From a checkpoint of a small mixture-of-experts model trained on Wikipedia.
Size: 12 layers, width 256, vocabulary 8192, 50M parameters.
Training: 390M tokens, 2711 steps.
Below are experts of layer 5 (counted from 0) of a mixture-of-experts language model. Rows are named router (the router's row for the expert), gate (a neuron's input weights, with its number), up (a neuron's input weights, with its number) and show model dimensions 128-255. Each number is 128 + 24 x the weight over its row's rms, rounded and kept within 0 to 255. Numbers have three digits each.
After each expert's rows: "comes after" lists some tokens at least twice as common just before its tokens as in all text; "gets" lists some tokens that make up at least twice as much of what it gets as of all text. This comes from a sample of Wikipedia text that the model never trained on. Tokens count by the router's weight.

# expert 43
router:113116122170151108118117149124136111146135144109139177175088155090135123117086121141113157152117122157108105130150117094130125100122137111148072163127108166096140173146158121107099108106148106156141155099121129123160139118130149114133110130160130128090149157117112097122117107080118143162113091142129107081140184138105134147142130103134069121110088119158129102125112127131125142132127
gate0:135175141133167114146125107115145115128154145120149116117124122108117148143143151151128141119073097155110198081100131162117162155197167124106146195176156155132135126151149109150131152116121122115116167133145146115136150139135157133120150183119119134098123152143159158154135148136137157115106144159124071112155131076112141177128148108144110122145108129128106147131123086134146136131091
up0:139087092128131120121152120136114126126102143159144116139158112147138110088067151130127106139127125128115167161144138107111128141163088142121149166170178140081080097106095175121139117082148130138133184078180090147170128155113133139107139120108122139145123088088104136124108134107097112138127130139131085141147127110174110108159129076135120121162108142121142151158125092135121125144124
comes after: ")", "0", "3", "5", "4", "6"
gets: " |", ";", " –", " /", "),", ")"

# expert 41
router:155100137120103173146100138121127164116148097117145098119092139100157158110154088141150109122146172122144135134148120161055118144109132130122112144115107128134143119113100180143135163129137148114104093102149162172122179139087164091163111120098160089184175102109166125110106151128089148126158102118162106130128092131107118112132131098148122143106119091093104119088146113130104063133099
gate0:180103116114097158108098112166124080108083107138079129134134125099133125100125150094133126130168155146091082120156159157105132122146139195129133155104119107154135124124091092109127159167121128112147151115172128124117142109116146146139146121111149084144129159104127141136133142161089137148114103104170141101189133103149124113122111137151063137089120115162140132121177114085149106176142
up0:148136137116094112139159132112087147174110147104147117133093115138097137151124101113112168145140081149163152160078066061127096134088154115166092128147095123132124125110096126098092144122150130151107109127129128077117135136174131144113121139125150156120096110137152110108146122131167104113145132119068102188070150112123129112112174125124182126164142105128101079153144136183107177101115
comes after: " ", " (", "1", "2", "′", "0"
gets: "0", "1", "2", " ", "5", "4"

# expert 16
router:128090104094090133108108155147134111134122153150120118149138145124118158139153141138131083142136152168093130150075162128101099094150113144148186108140142142139126136099123120136150165115108122134174168125148151141105135122100106102125167095105156165150164151126097110137166102140113127118128168157119103151148106134099149157116091177150104120095119145148139122169153159133170070106119
gate0:150117131108106140106132079158074125134136147093156111132171163106107121118150102135149149128144114153146166128151134134121112139117184118132148133174123130161144086136070105122152109144112101085157150127130136106121139085096127120096141093149141121129142156108144168134127134133134153085092143145094141135149116137112139149061120078139110095119109161128143134137123100080141136138172
up0:081138125086123150098127120163145150108135161124083080125141149140115121143159108124113107112144144168107115152116113112084144122118108114150126108115122136106126153126127144166114141116131154132102135157139109089131129178118157150106123110119095135181125136138169141113154100130132106123143135164121105130107154120168148119151110106174172064145141124108119127124132188121131145125122
comes after: " ", "|", ",", " in", " (", "–"
gets: " ", "1", "2"

# expert 23
router:171140139132142104147114143110106166115104143149155114095087132169161142134133121131084127095137112165107150131104136129131124151096153107135139107116097121143141125149137114105102173100101108117160122166120089100173131120102122117090144090091084141158130110131107106178124152105107101134154094137165133115147135115121162112100167139098185121135141171114149108140124080108099136135073
gate0:146079158090128144111131135138148133118167108117115126115118138180120131172176144104087147130097164149123129102185119124134128147166112162164120130120121127137110113149127105087124142125122087138107094148104068129161108137102164150131159126139082084125147105133107139109108124094137147167173120114135138116139128131141152109136132119113156092116122103140114101169127086098096133126063
up0:104113165090150126095102114121152163091124113111130128134138117127173129099120153126148086130160119138149131141119145117154128198115113109121158147132126112107131102162137133100112153128153147124114127111116117111096133103139166109140098128132143137110129090130103127103110137152138140104173139123144157178081100140159115103151187104176119127124090078100101155179108121140106168187153
comes after: "\n", " |\n", ")\n", ".\n", ".\n\n", "\n\n"
gets: "-", ":", "|", " |", "===", ";"

# expert 0
router:112131106096146094108120126143145154125144160175126103135137129154126085142099130131110156095127163107157095098150147115146102103144125104090130124090203153125151146160139180133092125139118096099165126133109134136118104160146161156128147085112119120155162149125126164129119116111130173100120118130145119130170170120121111123085151134085124119132126121114116127144141148146138137089099
gate0:157108132120156186132130154177178116133119133142137112141157127100136125119141155123124150140179136104102129125139147135087161128133123140157125163170116149160205089139110134149125127167138147162137143108119090094126126149113152145139127127134115140131159138118131119135118137130114116093133125121164176132114150119156097150114130123125144134164126106142101129135168138142135107096117
up0:152126120112162171109167165128149113123155166155130106143133101118175138121154131132110149144138119089121154156134087108115141152112172123132155142114113099163151143144104134101094107094150101144078148118126124086189143146157140117183121118116129097127124117091131149120151111135111085125142145123114130124114134113096122164111123124137138114122087085116150092118171135146144083136112
comes after: " ", " (", "\"", " /", " Albums", "("
gets: " (", "1", "2", "3", "4", " which"

# expert 31
router:103122116161089160139155175138132155121131070089123128132134113160105128080140130111139117129115116103188101127132112138113171103119134139098194107147090134116123113174175184112152150102116116097142128100164125112128107153085140125108124149150148127122135158117134157116136117112149125120132121143118135090145115147167102137131150099111094164127089135137164177132110165153087148162095
gate0:097101066170093129131141158130100113129138121147142117138119137104139140132097134102158118148100115129092125122125124125137118112131137124121173115141146119092118140150116132124105145112130074072144117116145122121144124158103146111139166102125162156075150159129148129162125093126096163119097143104124105130168046114118186177104135125143091145129160124117126133103091130103096124130114
up0:107112094164140102108145134163130098084105152156155142186121092096117108131133107090190130113118119166169153104148114073096166055112149108178171113096175128120093137102091114141117128117135133119163126098131124117167118101128139160114193137122146136150137125166156118119135076127117146118118116089146115137131124161141105141110076064176124094115115133116129137124158120143127157108121
comes after: " |", ",", "-", " \"", ":", ";"
gets: " H", " S", " T", " K", " B", " G"

# expert 24
router:158175114135084139131161100146137117145107106140137128118129114150151135142110162096111139155111110143111110158104173184147148156140108136136130128109122126166128117141129134157150120130119138152131106195136147111141126088111121116124091118171109088140106098109096132139105129143108141146148084126093119122168157112148148133135112069165120099164150098123152100136120132163152143162147
gate0:101103119088139175100123124139155108108102146133118151128167139175125161101140168129156105135050141178143145155144157134107137173121149145186138145141159155092097154119136143170169131153124147154121104102087131097167085093096137150109133085095123139143108107130123112172092142115133130119123119112169152102177137088061122117144085103168139102152156118150167144137097108121139141149142
up0:143127069139142106130134138087117131182142107098112107127126107084138111146161107134134158174140120096100136104116091111142140095102149116091096147129089159162132091117152114137144129080135123104124165106125135103126146124167155181136135136126082103102120139146088181071135070136135108151123132189126114124136136169154122132096182141131177153131140138170102130100119135112091114090156
comes after: " N", "1", "3", " Z", " n", "N"
gets: "3", "0", "9", "and", "2", " —"

# expert 13
router:111145153118146110142164135158096141127197136086143145113099098117147147082185134098141125127134142125136124127112106127148100160099156135121144153147077135156072177070122113108107144145102133129132122161105156081124148131142169126153108144119097142112082144103130135147108137137118105131132132144124117123138156161101096113109116116111144110112127095140125197095142145161154135111119
gate0:116130144161164119126154148123143159136162135130140135102070139139127108130148148181120116128130101165167154119121095174139125100119124136141115145117124098144158122100144131122117079090114162090168158102129133102129136129155134120150167127136118129148091169125113117190069142131124179137137098139134121146128147142156122098168136093155126116146144130090168143069121104136141093126105
up0:134123151144118160113134147140099137161139109119136115105095120121160127139118101165150137106125081098149118150132136185067109142085116162092136156186112127143121145109154113145109113123141138126141172118107151099145156086160180134161183145111080145159079155162139101153150159144099126106165161167134133124153088140138138137112147147132098123139129163130140154136146184148126120126118
comes after: "0", "3", "5", "7", "4", "8"
gets: "%", "0", " t", "}", " km", "_{"

# expert 1
router:146105131151121169106089138137158132115152127124118112108170131181129122134167132102112146080149126144158114155089073154141171104127164140148135136119109192109097102140165164160123167111103160132166176133127125113113120163116152159145123118148119128122162153124101131124163148155133101124173146114168128142153095123116092135105135083136123128161123179105175164132113134137111105074086
gate0:142143111119107140118128124147164093112157133145173155126133130088113132140115133125123106072133100133155141096123097133143143154165156159150103107128103086138111120120098149132148140114115154111122093155136137141177150144082127146138126125108083106155155156148113142141126088161132169123173119142094123134097107136132085142176098105101177128145107142168165161140131118103127121150134
up0:149116133145127149124120137133147109137147124128171152124159147170156112137140129117141157116137117090127090113130161188131132119108124119129119113149108148121113146130109150161159145122140124136128116132154090151161149174122086118097125142132104148138146151100116136081140136085110119152103145093130076090119173126107101143146127157118095132127122142137132073085144105136110112138129
comes after: ",", " the", " of", "i", " and", "a"
gets: " P", " M", " R", " C", " B", " F"

# expert 45
router:091106118134126160134106135137095102128185117142109103139111104148135156134167146164138148141161143093136115152139090077114132160137095092185110088138153142125097156087128160123160160137139150110115154143155105132143115149116109160094169137129128148141128116118122140123136108102146111129117104129136141123139134128098157149121128148075108134124134111141107132096155129081154088152097
gate0:137145154153102119139170115162131143168111131134129166126145136133165137108096130141145133098117147135123147127178111125141105111130093102105141117103126109113135151140131147092110106140095105098136171145065163082141107148134124112089125104167136136143099157095129115150092126141174141124196104091124102146125118146118140118101140117118125122100137098139146132092100145147099156167126
up0:079133079112122144105133114168105125119143134122114127110144123106140127129143137093094128097113106110147132125104116146142080152133136130122116110148093090138123142163123105090125118145135140094113134122113152124130167103148100146132150174159125150103145093153108100092162149082125128137163109144117180126106110090171123146111187053202107141124075086140093104105117132142106147164110
comes after: "2", "1", "0", "9", "8", "age"
gets: "0", "9", "1", "8", "–", "2"

# expert 27
router:157113133136131141127158098109099103135127158131141126090110128078162120099116132087121140152127143137109185136144155094119145136169097153141188125094140151127118162143127119124127124092187097157131156139128142124122101136076105136131120128138167152128091141113139079101157174137149107100126143112115137163143141178117140155153122118144093144096121164093109144134173147113121082097112
gate0:158114170132115099108069092127123098113148161083142146167149137104120145122164147115134139134113129136159140153119152142107118064108104131192114115146166131130115146093132116102110143157144110133144099138124150111096145101136136114087093134095142102149146101120118108099100159114060132126114142125173146163091129126131114138174132169094117130129099116144080153125135152177147122132111
up0:166142144127084132154141123118142125179078117151127137104135143151130126156097117112089082120142124116104137158117105132151110179125120171125165177145058156129137129137120168148174143139113151127109110098129168110129132135111112111161163123118147131133102121112147090090119131163133107117138139101085117109112101138120154117098116082095126112135101122108164111122154127101118175161137
comes after: " ", "–", ".", "1", ":", "°"
gets: ")", "3", "5", "2", "4", "6"

# expert 3
router:099092171133130121123123133138129095138102131162114105112099098128156116088159137112121118113089145101088133136158132122149147115132108148114116129147139150133175137115129134114129158131162153097133152113084136154111130143150122105120094148142166147163083124137144140156136088141097154084133139146131105108143078128149128103138145081104180125112106100123130078131126123145134155091163
gate0:126135115114135160141137140113140135112109177103110103128081100129132114076117139166129187159125139103147107115130059105121144099157125105102136126151088091147194103175123136138120070111115111119111172084124132105133155081146107129120096166114092116113127185153118101099133151122161142125142127139121101108133125136116161127100140168135144117127142116100118170117111120114168122080099
up0:122108136124066086123119112130131119179118112103161168151169097131116062134104137164152118101117133098128101164131114119134122124123176150122153152135117136127150110125172173145094141130093133114141140120159107121093124140083113142133139114160151159136137114103112110141113110141118130115097176099110153138131128097095125137153128156113135159119144138174121115143088128155124139122122
comes after: " H", " h", "0", "H", ",", "–"
gets: "ly", ".", "–", "r", " more", " well"

# expert 42
router:132174163143153110120103108126096136168176081107129095133132144150135114154196132151133124131143186132107110111131131197130153105116150144105118114194090126150126108141124103107107132145114129104137134151096140148109151176138118084131141168153176124105147128124168114150136121160123108118144131102116106090098123113142164140063089132102149133135130148143117100128151141115154103117134
gate0:139115130136102133150115118122126136135137147135153156135163099135093159121116133121128140123093148149123134125162151167142129133143154131115140115149098127138168132142175133160151153150108128133142142096117139086149130151143141102129087141152110129120137167143144160126144079126152175123140150189092153120136112126125138137138140101171129085138071114143144109116128137086123077135119
up0:141110121124130097101145123144113116093151141166119162138141165133144110147126156129132082151114117107121115156124159089137109091140091104173126138129138111107153105175116117126128105137146094113095151177148073133151126165154133119144186114181117097096134073129159086143095144179128118125093118134161114123151111125171125087123105160153100149132140134125089103124109101166140181151103
comes after: "-", ".\n\n", "\n", " ", "\n\n", " |\n"
gets: " |", "|", "==", ";", "-", "==="

# expert 18
router:116131126137137131093155151123146110136102150119162141152144158151068145076132113146173121116101102128174155122137131160125128153113131117136081106108146116088146131129121161171128154124130089117145135130084136099159105104124100082160172108162106081097170097114117145129136181124128138139109142122119075115147125105139144128140147161125094133121138145157200134147122099105153134150175
gate11:108130086106138157132184107130140157121124139144122096123096128121141148090118143166093115120163050120119161123150109108124160124137118112120084115137116105099134091106133132094129125138155143116143140096118114145109111144149093124180148146138144109105146191157095127130141121122106137115146135107075145154171139119173118123124117144119101140116150143100150144154181102115143126149129
up11:137128083117146137133156140155147181119113112106121116139082096154160139089117182151111146102155073131113145141121128117144134127109131099106118089146147123128136113109156123132153119184157140159136161098112080162135094124146144119138122165158141119121130169120107096152123100105125123163142129126100131135170100097163136122138098123105105154120150120123128147158192087152135107160148
comes after: " of", " in", " to", " on", " for", " at"
gets: " the", " to", " from", " The", "The", " between"